Experts of a small language model: 576M tokens, 4394 steps.
Below are experts of layer 5 (counted from 0) of a mixture-of-experts language model. Rows are named router (the router's row for the expert), gate (a neuron's input weights, with its number), up (a neuron's input weights, with its number), down (a neuron's output weights, with its number) and show model dimensions 256-511. Each number is 200 + 20 x the weight over its row's rms, rounded and kept within 0 to 999.
After each expert's rows: a language model's description of what the expert responds to; "raises" lists some tokens whose logits its average output raises strongly, later layers aside. This comes from a sample of Wikipedia text that the model never trained on.

# expert 4
router,213,228,204,169,229,183,189,190,213,198,149,208,175,177,222,213,211,169,195,205,209,185,197,205,205,171,238,210,181,218,183,220,234,219,172,227,210,201,212,166,251,196,212,207,165,174,205,213,261,177,209,209,208,162,179,192,235,209,214,200,195,179,205,191,218,202,195,209,205,157,185,215,189,209,219,219,218,201,201,175,240,231,199,239,217,223,222,229,181,191,243,194,191,172,212,214,169,198,225,173,155,234,241,163,201,208,214,187,230,197,198,196,200,180,206,204,171,236,181,191,215,171,214,199,196,215,210,169,185,227,190,214,207,216,183,222,177,245,204,181,214,209,188,213,192,192,221,187,202,195,148,229,165,184,188,197,189,230,165,182,211,193,175,206,209,175,218,186,214,217,221,190,230,182,197,198,190,176,173,226,189,203,215,169,201,186,183,190,215,191,213,154,229,180,206,184,209,179,190,214,209,198,175,174,207,205,231,188,171,180,186,221,193,163,226,199,221,184,166,224,225,200,208,195,185,185,197,188,215,159,176,213,189,199,175,185,203,207,205,175,209,193,237,168,180,246,187,191,191,185,181,245,203,164,238,223
gate0,214,207,193,200,212,212,182,197,231,194,192,225,162,176,202,232,211,184,192,192,221,175,208,173,222,204,204,194,204,203,179,196,249,182,202,219,197,204,176,223,216,213,211,170,220,225,192,228,179,203,203,193,193,205,194,243,197,216,244,210,210,188,221,179,238,198,211,207,194,170,219,204,209,219,212,175,192,214,183,184,207,175,176,202,204,180,206,195,162,182,192,156,228,163,188,213,213,216,234,161,174,216,203,172,213,210,188,209,216,182,166,195,218,199,214,229,200,207,187,153,211,218,203,193,180,212,192,200,205,205,204,187,170,188,209,208,252,200,216,211,203,211,218,202,200,190,204,192,171,205,208,190,205,181,221,210,218,216,195,186,208,195,170,198,195,238,207,179,214,216,229,231,218,193,190,204,231,183,168,186,213,224,223,200,181,184,226,222,194,177,220,214,217,165,202,221,144,212,245,174,212,210,188,178,179,203,208,194,180,188,209,154,173,226,182,206,203,195,215,197,210,225,206,193,196,177,187,183,206,176,214,182,186,151,179,219,203,200,190,202,185,138,208,208,210,211,203,192,171,186,205,188,187,180,194,238
up0,201,192,203,181,205,225,179,200,174,221,207,197,171,173,213,194,215,194,222,224,212,214,229,153,215,178,213,201,207,211,204,191,226,193,180,183,215,196,170,226,207,229,218,210,204,207,203,195,191,211,201,212,198,196,196,203,217,180,192,188,218,195,206,183,226,208,186,178,202,186,219,206,200,225,228,152,201,199,183,210,219,182,226,197,191,222,232,202,211,191,238,185,238,193,180,195,200,193,228,199,206,240,218,168,196,197,166,194,159,185,205,187,213,189,201,184,178,226,170,189,222,193,214,222,185,214,176,160,182,206,238,200,193,181,212,202,224,164,250,204,195,205,207,191,179,189,157,189,206,216,253,215,175,187,186,226,207,198,184,179,231,186,182,225,190,232,199,200,210,204,197,217,231,211,180,205,184,195,199,166,222,228,214,185,193,225,227,186,164,193,220,173,190,196,167,197,205,232,202,164,191,207,203,181,186,192,223,198,195,176,184,193,191,191,190,194,198,181,193,187,177,179,209,186,207,189,163,171,192,220,199,194,193,175,174,223,195,210,179,222,180,184,222,215,213,178,209,168,156,161,222,158,171,191,173,216
down0,196,202,220,179,226,187,199,202,203,204,224,178,201,221,180,186,204,197,196,220,199,187,235,167,208,194,189,181,185,215,182,195,185,220,169,209,209,162,180,198,213,232,187,206,224,191,190,161,192,183,191,229,216,211,237,192,216,228,197,153,185,225,179,208,209,184,187,211,201,242,195,214,195,215,181,190,224,223,202,214,201,215,206,201,183,191,209,171,204,250,209,185,189,201,171,228,187,223,226,187,211,183,207,204,187,222,194,156,176,210,188,209,213,203,227,216,224,216,223,237,223,198,191,216,180,192,217,193,203,220,213,185,191,227,218,213,204,228,217,182,191,211,258,188,179,181,189,193,199,220,177,215,200,197,215,197,227,209,198,189,201,212,182,227,181,183,215,186,206,197,172,209,181,220,182,175,206,224,194,214,178,205,168,179,197,238,204,237,228,206,227,175,171,179,222,217,177,219,222,198,214,185,188,185,198,216,216,197,183,182,201,199,200,184,204,231,221,211,190,184,210,184,223,204,200,178,200,157,197,190,212,170,231,219,196,221,182,170,192,231,185,215,205,186,223,228,177,155,173,159,211,183,200,208,223,202
What it handles: Word-internal pieces like yl, et, il, ular, ic in technical, chemical and biological terms, such as minoxid-il, forel-ock, at-om.
raises: " and", "os", ".", "ist", ",", " of"

# expert 8
router,210,175,197,166,219,161,245,198,228,210,197,202,181,178,215,213,211,219,210,204,169,235,191,227,216,202,184,187,224,191,195,196,183,221,184,205,225,202,180,171,216,180,225,177,182,195,207,196,211,198,197,204,192,194,198,230,217,224,198,180,177,179,180,219,224,171,152,205,199,197,180,224,207,191,165,169,228,200,156,191,185,224,209,246,203,208,199,235,220,268,226,183,188,182,174,238,229,186,202,180,211,197,183,168,218,213,210,170,244,162,200,194,170,232,180,211,198,200,196,223,200,193,224,170,227,211,185,171,191,180,238,186,198,212,192,174,196,174,206,179,221,218,220,191,200,193,207,172,203,214,192,201,197,180,189,202,171,192,195,220,232,175,197,203,224,190,229,206,212,184,190,232,229,199,186,183,218,188,197,184,185,194,206,184,197,195,183,162,253,246,214,154,206,214,226,184,232,190,191,193,189,182,179,203,220,171,209,188,205,180,197,181,200,211,191,176,228,209,195,197,233,200,231,196,187,171,160,217,223,162,213,173,199,211,173,209,196,199,190,213,183,218,187,167,208,217,196,205,210,216,185,233,218,189,188,228
gate0,208,215,213,215,201,184,195,199,200,190,218,191,202,222,226,215,195,199,233,196,179,219,214,191,230,200,191,191,240,183,181,181,197,221,216,215,230,227,210,196,169,211,207,203,238,197,183,173,196,211,203,213,216,192,189,198,203,198,214,207,183,181,231,226,219,190,192,171,170,206,243,173,206,171,205,240,185,189,165,182,199,226,240,226,181,208,200,199,224,174,228,222,166,168,194,145,176,203,224,216,205,220,201,202,174,169,211,218,242,199,216,211,210,162,208,212,216,191,193,191,205,214,176,147,206,218,244,228,202,183,214,202,208,234,216,186,219,198,213,210,191,224,194,204,221,198,187,238,184,189,206,195,203,191,198,231,195,176,217,214,170,184,195,211,251,182,226,170,204,182,239,232,202,183,224,150,203,198,189,204,177,192,170,222,178,199,221,191,245,185,202,180,180,231,164,181,201,209,205,205,199,205,206,197,193,191,191,208,195,202,209,210,195,172,154,192,206,180,202,216,202,210,207,211,221,238,211,253,217,174,217,165,193,217,196,197,206,207,222,184,210,195,184,209,194,207,211,210,196,219,170,203,236,197,241,220
up0,202,193,180,221,243,146,203,194,208,201,196,193,207,200,176,201,197,213,236,213,168,202,210,209,206,188,233,190,225,181,211,213,228,192,233,246,211,208,225,203,203,179,173,175,232,213,205,215,226,201,214,186,181,168,189,177,201,185,198,216,178,206,209,154,200,191,241,166,168,228,203,187,195,188,196,194,210,186,201,173,150,196,218,216,215,255,204,239,179,189,206,187,206,193,210,181,197,193,214,217,227,245,209,166,191,204,212,200,159,207,236,187,207,180,224,226,199,172,212,208,186,185,185,209,228,173,233,195,206,206,214,208,208,204,188,197,219,210,207,170,195,190,205,231,215,170,203,217,182,198,190,230,194,201,188,233,168,193,184,258,184,201,170,209,216,155,218,206,209,211,214,183,221,252,204,129,194,203,200,183,204,213,140,213,200,196,215,207,197,205,175,188,185,222,219,215,181,202,187,222,197,207,217,182,190,204,191,201,186,217,208,183,158,173,200,183,158,187,194,196,166,212,222,219,188,199,220,228,221,166,160,178,165,192,196,198,223,197,212,187,201,202,182,183,219,197,212,183,208,214,179,208,204,243,190,211
down0,188,221,208,181,178,190,216,243,228,161,175,194,199,212,182,215,206,228,218,197,176,203,177,191,190,185,208,205,213,187,174,209,190,196,156,226,226,160,206,196,199,195,197,177,212,203,205,237,168,214,170,234,181,205,233,198,240,199,223,181,206,166,217,185,189,203,241,218,197,215,246,176,223,189,176,227,203,194,195,185,191,174,191,205,189,167,178,181,195,199,205,203,181,232,201,190,212,164,217,230,175,172,166,178,218,193,167,198,203,214,238,203,201,208,219,224,180,202,218,204,206,191,190,191,209,202,261,229,180,203,192,127,214,182,200,196,201,216,199,235,177,199,170,215,210,193,196,161,192,171,183,189,229,210,193,197,227,201,188,221,199,218,184,164,183,218,236,218,206,235,187,189,216,187,216,179,186,222,196,179,223,203,191,196,206,197,224,217,179,189,194,199,218,179,198,178,181,184,183,213,163,216,183,176,209,199,193,203,200,218,174,221,213,205,217,241,154,185,222,235,154,206,194,271,202,225,205,153,196,173,202,155,213,171,202,201,262,211,219,179,191,225,166,228,191,200,180,186,198,201,205,204,194,224,222,156
What it handles: Country, state and nationality words, often after "the", "of" or "in", such as American, British, Czech Republic, New York, World War.
raises: ",", " and", "/"

# expert 12
router,204,174,219,172,202,193,201,237,208,167,173,179,177,222,236,198,192,190,183,194,199,208,192,208,203,189,237,182,196,201,226,209,215,212,190,181,208,221,218,187,216,208,191,196,201,189,237,248,195,184,207,220,159,184,192,218,216,236,226,165,216,167,200,159,251,225,215,205,181,185,178,203,216,233,189,205,210,185,197,215,198,159,209,235,149,215,176,200,152,221,221,190,221,192,181,212,196,235,230,212,201,211,217,196,241,205,203,174,211,200,188,188,173,214,160,229,153,187,191,222,217,213,187,206,214,197,176,206,204,222,175,193,226,203,198,188,225,229,202,174,217,205,204,209,203,189,194,171,187,173,187,208,185,204,199,192,194,189,192,201,204,199,191,193,208,212,193,200,161,208,231,219,212,199,195,154,194,206,191,204,182,191,202,217,227,213,198,219,197,207,225,163,178,172,186,150,174,192,208,203,210,177,246,181,213,195,214,198,186,165,200,234,199,188,214,184,222,175,191,167,219,208,187,218,212,202,188,179,200,228,174,198,183,213,175,148,214,234,207,216,179,228,188,178,247,184,196,237,189,218,191,191,195,171,184,226
gate0,205,180,188,166,216,224,186,177,207,219,174,229,153,203,203,216,184,186,203,186,181,202,216,204,189,209,189,177,224,210,150,180,173,223,213,204,215,181,183,221,211,196,221,201,228,202,210,186,198,191,195,215,202,160,212,206,175,214,254,209,249,194,227,160,189,195,208,192,228,227,178,222,205,184,197,212,209,210,188,208,210,188,189,242,194,179,209,210,190,221,212,195,191,203,175,177,212,191,207,174,199,213,220,205,188,214,221,208,215,191,178,181,173,208,182,207,192,214,204,225,201,186,212,195,192,162,204,198,209,196,221,160,181,179,208,199,203,196,229,185,218,231,202,201,245,193,173,198,153,220,217,195,214,192,198,195,165,187,191,233,151,195,216,190,189,194,234,198,182,200,226,202,193,204,207,171,204,231,195,225,209,209,213,200,213,214,214,187,176,247,220,213,229,218,190,184,221,199,229,195,226,205,234,189,231,198,179,200,221,207,188,200,219,177,218,160,229,214,210,226,198,208,215,191,163,182,207,167,167,200,215,228,225,185,206,184,184,167,220,226,193,213,202,173,169,207,225,213,195,233,184,213,214,188,183,179
up0,195,216,177,194,209,202,183,171,210,208,162,221,190,222,223,187,196,188,215,185,197,207,218,191,194,222,192,170,214,214,176,181,207,224,213,216,224,214,169,189,215,211,185,188,217,190,218,216,193,201,208,203,211,164,201,195,169,202,265,224,215,193,213,167,219,208,225,195,209,220,174,204,223,183,201,206,223,199,171,205,205,157,223,207,158,213,213,200,175,205,175,186,191,241,193,183,215,188,209,178,209,212,169,206,182,202,224,218,218,213,191,180,177,177,188,206,223,208,218,235,207,177,188,203,172,163,215,200,201,216,206,170,173,174,205,195,211,229,210,175,238,223,196,212,238,187,175,220,166,208,197,184,216,191,217,186,211,189,182,217,193,192,187,173,170,195,249,167,175,222,244,209,169,206,206,239,196,195,210,213,213,223,204,194,216,185,214,161,216,215,214,236,209,198,176,199,221,242,228,196,221,197,210,193,220,180,186,222,200,202,203,215,184,190,200,191,219,183,187,221,226,197,202,181,196,218,207,160,169,213,202,232,250,183,183,194,205,187,218,215,167,215,201,190,220,203,220,211,177,212,182,244,208,183,206,198
down0,224,209,177,194,211,198,230,177,196,229,214,204,231,217,209,226,221,203,217,197,205,148,206,192,181,155,199,173,205,180,184,227,208,220,200,183,189,213,199,201,231,228,225,219,229,200,168,241,220,213,231,215,232,176,211,198,186,210,173,159,162,181,240,208,208,173,178,201,197,202,178,177,216,181,207,196,167,176,203,224,223,185,209,186,218,194,201,183,195,180,200,211,203,195,192,194,187,207,200,192,190,209,168,162,192,179,180,232,225,204,218,202,218,198,231,198,210,195,226,185,179,186,216,194,192,207,202,181,185,199,177,220,198,160,235,193,192,203,251,198,218,192,201,193,193,229,190,223,196,201,172,188,253,175,240,218,227,212,200,208,182,181,178,209,171,170,216,163,252,217,179,201,195,166,187,252,216,210,205,182,206,250,221,195,218,198,235,211,174,239,173,213,193,207,184,186,228,220,172,165,205,189,191,231,211,193,204,215,206,200,220,198,185,198,200,161,197,224,224,183,188,209,236,181,168,231,200,210,204,212,256,184,196,198,204,205,184,172,211,234,224,214,200,180,184,220,249,194,203,184,189,189,208,197,157,193
What it handles: Common nouns for places, systems and sections, often in headings or after "the", such as area, station, Location, election, district.
raises: ",", " and", ".", " in", " for", ".\n\n"

# expert 17
router,187,227,189,191,181,207,217,191,223,186,206,194,185,184,213,223,194,226,186,238,224,212,162,193,197,199,204,189,225,179,201,196,183,211,174,206,211,223,189,174,164,210,217,208,164,175,218,197,176,170,190,230,151,185,193,229,227,210,180,224,185,215,194,171,219,216,169,230,182,198,170,206,192,217,172,189,195,222,189,190,222,221,210,209,176,213,196,209,182,206,271,216,181,210,218,222,186,192,171,183,179,216,217,199,195,185,202,205,211,194,196,174,210,213,200,217,177,191,186,186,210,217,230,205,182,215,192,171,196,189,217,199,181,203,175,205,184,206,219,192,214,195,221,205,236,187,237,216,177,229,217,230,192,184,173,234,199,205,182,188,225,200,185,243,212,171,206,152,200,200,180,196,199,219,208,201,202,139,216,224,162,207,206,174,215,226,180,205,197,206,230,200,172,216,191,191,206,206,209,237,184,196,205,199,238,207,231,202,210,220,208,208,220,205,214,219,218,161,180,188,208,221,191,176,197,165,200,222,249,194,186,187,183,205,176,202,201,193,217,226,229,227,202,233,201,217,195,196,221,201,168,223,193,181,191,209
gate2,211,213,209,191,181,194,236,185,199,195,185,188,155,198,187,200,210,220,199,186,176,171,185,168,198,183,235,217,212,214,198,230,202,214,200,236,206,220,156,230,189,192,218,203,172,208,185,212,152,175,223,188,213,138,194,208,190,186,206,218,170,184,172,196,194,182,190,247,185,197,203,218,201,215,189,198,217,231,189,196,209,236,165,156,199,174,222,223,199,216,186,157,177,222,190,198,249,199,237,198,159,192,208,247,189,192,155,198,188,226,188,202,240,228,222,230,204,218,194,164,202,180,200,197,188,180,194,188,213,187,198,186,177,172,213,197,221,179,197,196,252,186,208,207,192,189,197,201,182,242,188,203,210,193,183,215,183,222,182,195,186,173,205,211,227,203,223,199,192,201,199,209,181,185,205,205,179,223,203,192,200,237,200,192,187,190,188,206,196,210,185,172,232,196,217,211,196,194,219,210,216,205,201,187,204,196,200,214,189,209,204,196,218,180,232,210,212,179,233,216,156,242,172,214,185,181,200,173,224,179,240,216,197,233,191,186,209,196,180,190,208,235,167,211,226,223,207,214,174,203,191,215,201,202,196,196
up2,197,221,198,171,208,213,232,197,181,187,190,157,160,244,191,227,223,232,225,208,181,201,183,165,177,201,204,235,196,222,224,235,213,200,208,216,225,212,172,223,228,175,210,187,188,203,177,230,184,225,211,159,189,159,178,232,199,180,241,224,181,171,170,209,185,207,209,220,167,198,181,199,158,223,203,184,219,207,207,229,196,216,186,170,213,208,209,219,185,208,205,232,196,200,177,211,225,202,185,185,183,178,191,197,181,218,188,167,204,207,207,193,216,246,229,202,216,229,212,204,172,184,145,216,202,175,203,186,182,175,216,230,185,195,230,182,235,202,166,187,231,191,212,229,191,175,210,205,180,229,210,192,198,214,203,216,201,179,191,220,216,203,210,187,195,187,216,259,195,198,202,225,182,211,222,207,174,239,211,204,212,226,160,186,216,208,173,187,173,243,214,190,218,198,197,217,197,192,225,204,224,189,162,181,175,209,201,193,186,220,173,217,236,211,207,206,245,174,228,199,206,197,193,210,169,197,196,155,207,183,228,217,209,190,187,212,204,192,216,212,189,210,196,214,214,206,217,256,180,188,209,202,199,189,228,175
down2,182,221,230,191,215,181,218,208,225,175,198,213,190,191,202,208,211,181,196,171,142,162,202,193,197,206,227,198,231,185,247,202,219,170,243,193,179,187,175,195,194,184,197,195,188,182,164,217,158,196,132,257,215,181,170,235,220,212,195,195,195,225,207,203,209,225,227,194,197,213,218,189,225,185,228,210,190,245,189,194,227,202,183,159,204,202,208,180,196,222,228,209,186,194,200,217,194,236,196,161,166,181,221,190,180,185,211,208,190,199,197,234,207,203,213,204,187,191,177,174,216,203,202,184,190,201,229,186,188,176,227,155,178,223,208,216,194,235,185,182,220,220,187,213,203,195,201,181,216,220,186,192,206,189,175,198,195,190,193,217,223,201,193,239,216,187,193,198,198,178,234,175,203,214,187,246,197,193,185,194,189,172,162,184,223,214,204,217,199,218,223,211,204,210,223,220,176,188,202,206,200,212,227,174,215,224,198,251,196,200,214,193,189,181,187,245,223,168,192,202,175,150,182,233,173,218,192,218,185,177,191,199,194,177,183,232,188,198,191,218,205,212,181,229,199,202,192,171,220,198,201,200,232,202,203,220
What it handles: Line-break tokens ending list or table rows, and capitalized first fragments of personal or place names, such as Mar, Par, Re, H.
raises: "-", "and", "K", " "

# expert 14
router,152,179,220,206,185,232,176,188,199,182,242,194,183,193,229,235,227,180,169,234,196,188,184,163,170,212,213,165,214,220,176,191,185,193,181,214,189,210,192,167,201,191,206,232,228,222,233,171,200,187,207,187,202,180,189,198,206,204,212,205,184,183,214,207,185,185,177,228,174,188,172,227,173,208,193,209,218,198,203,195,208,230,223,207,182,201,195,193,185,188,175,194,155,228,229,199,200,218,243,202,192,203,227,186,222,181,188,195,207,178,175,185,206,197,197,205,188,179,174,187,210,174,210,182,216,217,199,225,210,197,204,156,221,218,200,208,215,174,189,191,226,183,197,177,190,180,203,188,189,200,188,180,208,199,181,212,197,218,201,200,206,171,191,222,183,172,202,200,209,168,193,218,193,197,214,148,228,201,171,195,181,220,170,179,218,205,201,242,198,188,237,193,176,225,170,192,211,183,216,209,162,177,198,201,213,187,232,188,218,178,165,171,221,215,169,201,224,250,194,212,245,203,179,167,173,189,184,180,221,197,186,197,180,217,203,187,214,197,194,221,176,208,175,205,235,211,213,214,219,184,179,190,235,189,222,250
gate0,183,214,192,208,226,200,224,232,170,204,183,218,190,198,234,201,196,197,188,185,175,207,199,206,201,204,247,184,194,229,226,209,204,162,195,206,198,237,196,189,225,195,206,207,221,218,147,192,210,226,222,174,217,157,193,211,180,186,235,188,172,197,172,230,176,213,211,251,214,196,204,230,172,189,234,198,209,190,187,207,207,227,179,178,176,187,203,204,189,190,178,191,205,244,221,199,194,214,190,183,174,186,200,194,217,206,186,205,189,224,187,213,182,203,237,203,199,184,207,203,198,154,219,204,210,212,171,189,207,204,193,196,151,139,193,204,191,206,219,220,255,204,174,230,174,189,172,179,199,206,192,215,205,210,204,167,223,221,169,170,199,188,205,210,208,206,191,245,196,198,190,183,220,200,201,213,179,194,170,183,225,253,176,222,208,212,182,204,196,183,190,185,182,149,222,228,162,193,198,225,205,159,180,192,194,196,235,220,188,206,200,200,218,214,214,172,199,182,223,204,185,204,195,220,183,179,211,181,234,175,199,184,167,191,199,205,196,197,154,183,199,171,182,173,190,170,187,206,191,220,189,180,204,191,189,198
up0,207,172,201,220,227,200,225,197,181,198,203,215,183,187,229,239,234,185,239,196,220,206,221,187,190,233,222,194,219,216,206,220,185,144,212,203,194,208,196,210,200,191,198,213,211,209,177,221,184,218,232,177,222,170,201,208,183,194,201,197,178,195,184,257,209,193,228,226,199,189,184,200,197,194,189,205,212,211,208,202,207,203,218,185,200,211,191,204,211,208,198,188,212,247,244,182,200,232,237,168,173,178,154,157,224,195,177,196,223,187,193,193,186,201,182,209,181,191,234,199,186,161,229,208,224,215,178,239,203,175,220,190,170,186,206,188,203,172,197,203,219,227,164,223,183,196,205,194,195,195,237,186,169,201,232,180,200,197,200,176,214,188,188,203,204,207,234,224,224,183,197,193,204,228,202,176,186,192,195,200,208,250,193,205,184,225,213,198,204,195,211,180,176,181,204,236,174,184,193,239,180,174,184,194,196,192,213,212,200,197,232,202,200,227,210,178,173,204,192,173,198,203,215,203,191,159,214,179,248,185,178,220,189,211,179,206,215,198,155,187,208,150,239,175,215,189,176,179,187,198,184,185,205,201,205,170
down0,188,231,196,200,221,218,213,182,186,172,203,204,203,208,210,182,207,178,194,210,202,191,189,192,211,185,204,204,213,168,237,169,207,189,229,219,235,185,223,204,199,198,192,214,197,247,215,204,219,218,229,200,198,171,219,248,208,220,165,208,238,211,246,214,188,183,217,186,198,174,183,198,202,181,188,180,180,167,197,194,215,208,195,207,209,194,200,211,198,209,217,193,223,183,179,215,200,228,180,166,206,171,199,166,198,181,234,208,188,184,192,215,210,196,186,216,203,248,218,236,181,207,175,185,206,198,211,199,200,209,195,191,197,160,163,212,195,204,187,192,172,205,207,239,182,225,192,226,204,192,233,169,200,216,209,192,216,182,184,190,206,186,172,188,155,203,222,229,231,203,201,211,191,196,227,186,255,205,255,220,213,239,203,178,201,195,197,201,203,196,207,182,192,206,166,194,183,206,179,211,190,229,213,185,207,198,236,232,177,200,203,212,194,188,186,220,213,191,197,226,201,193,203,211,218,186,206,193,187,194,207,202,195,175,206,197,183,184,207,221,220,212,210,167,225,190,174,219,224,239,185,192,209,150,211,218
What it handles: Possessive determiners his, its, their, 's, and middle syllables of surnames or place names after a capital, such as L-esc-aut, P-enz-ance.
raises: "og", ".", " and", ","

# expert 15
router,221,191,199,172,196,169,178,216,206,201,165,203,184,185,201,204,196,218,228,221,202,212,219,193,178,232,210,194,198,203,181,208,196,208,174,221,226,224,200,208,214,215,192,194,188,175,243,205,205,201,176,171,167,196,188,229,223,211,194,184,238,191,194,184,213,194,178,195,139,193,182,213,175,235,199,174,239,227,204,196,211,183,239,207,200,212,199,227,182,192,203,195,212,198,191,237,224,197,229,201,189,199,226,162,213,203,252,157,218,196,184,171,203,191,206,221,183,200,169,217,216,217,221,203,188,215,196,174,198,190,233,209,230,209,203,230,213,221,204,188,227,167,203,196,252,193,209,181,180,191,218,175,191,180,189,183,215,234,195,209,201,168,186,208,181,161,187,205,165,185,186,196,222,207,238,165,159,188,204,202,201,195,215,198,253,219,202,221,205,248,229,186,209,188,191,192,174,233,204,239,186,172,226,197,207,189,214,186,201,200,226,207,204,200,217,197,204,180,181,189,227,191,237,200,211,174,224,201,231,192,198,198,188,200,154,181,242,217,239,216,203,221,210,203,206,191,212,191,209,211,197,205,206,202,240,230
gate0,203,178,190,213,217,163,165,193,159,197,200,233,174,184,184,175,216,154,212,206,214,222,192,221,216,216,226,189,194,178,207,212,202,212,203,193,149,208,223,173,189,233,196,201,229,208,209,205,163,197,199,215,200,186,227,195,188,222,208,164,205,182,207,194,208,212,208,170,165,179,181,172,212,201,222,211,196,245,227,208,206,206,188,179,181,183,236,176,187,193,221,212,172,226,193,223,193,191,226,213,172,180,189,156,182,161,185,189,207,189,180,182,187,193,202,204,208,183,165,197,223,190,190,203,159,190,189,204,231,190,232,206,197,197,216,186,200,204,187,226,211,173,209,181,169,176,204,196,185,177,178,178,214,226,182,190,199,222,212,188,201,160,175,176,202,214,225,179,228,201,176,193,229,225,187,197,203,201,151,194,171,193,176,203,195,200,209,166,178,191,197,199,220,200,197,223,178,195,206,214,208,213,214,197,228,210,191,224,216,213,173,175,197,200,212,220,212,191,213,205,204,226,175,223,195,187,208,210,209,186,188,217,192,194,189,220,215,204,196,189,206,256,206,168,198,181,169,184,214,213,211,163,220,223,166,181
up0,190,193,201,193,215,190,182,170,162,184,238,220,171,230,193,189,191,191,210,203,229,222,210,201,193,171,236,207,198,210,209,219,159,172,214,188,173,214,223,199,209,202,238,193,232,239,213,201,222,191,170,203,243,200,190,209,196,225,191,181,187,194,228,217,222,204,171,174,195,170,183,211,237,179,176,193,211,197,211,206,203,191,195,179,206,189,192,159,199,213,228,229,185,217,209,196,193,206,203,198,156,189,219,190,178,189,201,192,211,183,198,185,179,166,185,189,191,199,197,188,223,201,194,233,195,236,178,179,229,213,227,217,243,183,197,189,217,224,177,195,223,168,195,204,189,223,199,212,172,159,182,178,207,183,198,197,188,208,198,171,198,186,194,205,197,202,182,208,198,153,192,211,215,208,205,190,231,202,170,230,189,229,202,241,222,199,199,159,215,185,188,219,247,218,171,212,184,197,173,223,212,217,188,210,253,177,159,196,188,234,185,182,174,216,198,204,205,194,206,223,176,216,179,189,186,187,179,235,213,183,161,216,182,197,186,191,203,202,191,190,172,214,170,193,176,179,201,204,218,231,164,185,185,236,176,181
down0,198,205,211,168,178,175,216,204,213,194,182,178,181,207,193,223,232,203,221,196,213,220,177,181,192,193,209,214,210,198,214,164,190,190,188,175,245,256,184,218,177,181,193,173,202,186,186,216,199,217,259,223,225,205,188,199,259,178,193,237,175,227,190,215,218,219,188,173,216,185,210,223,235,215,203,216,187,175,196,232,241,230,211,181,212,188,220,203,183,156,188,198,222,192,201,200,236,214,199,224,219,205,224,195,219,225,167,212,190,199,206,190,190,221,217,204,215,205,194,182,200,213,185,195,216,212,203,207,216,196,215,183,198,212,209,211,216,194,211,216,219,207,209,179,224,195,159,192,209,204,213,165,202,193,211,214,215,185,178,176,165,229,229,216,233,210,236,210,183,188,246,176,214,222,182,183,196,196,199,199,205,228,189,210,205,206,230,177,188,190,224,193,208,180,219,213,189,225,207,207,221,192,205,202,197,222,244,196,206,198,218,205,224,224,182,204,238,210,185,195,184,190,218,175,189,177,192,213,214,257,230,228,226,195,156,209,179,208,218,227,201,223,186,198,186,200,227,200,185,188,187,201,195,195,222,194
What it handles: Final words of institution and place names such as University, College, County, State, Committee, Society, plus last pieces of multi-token names.
raises: ",", " (", " and", " in", "'s", "."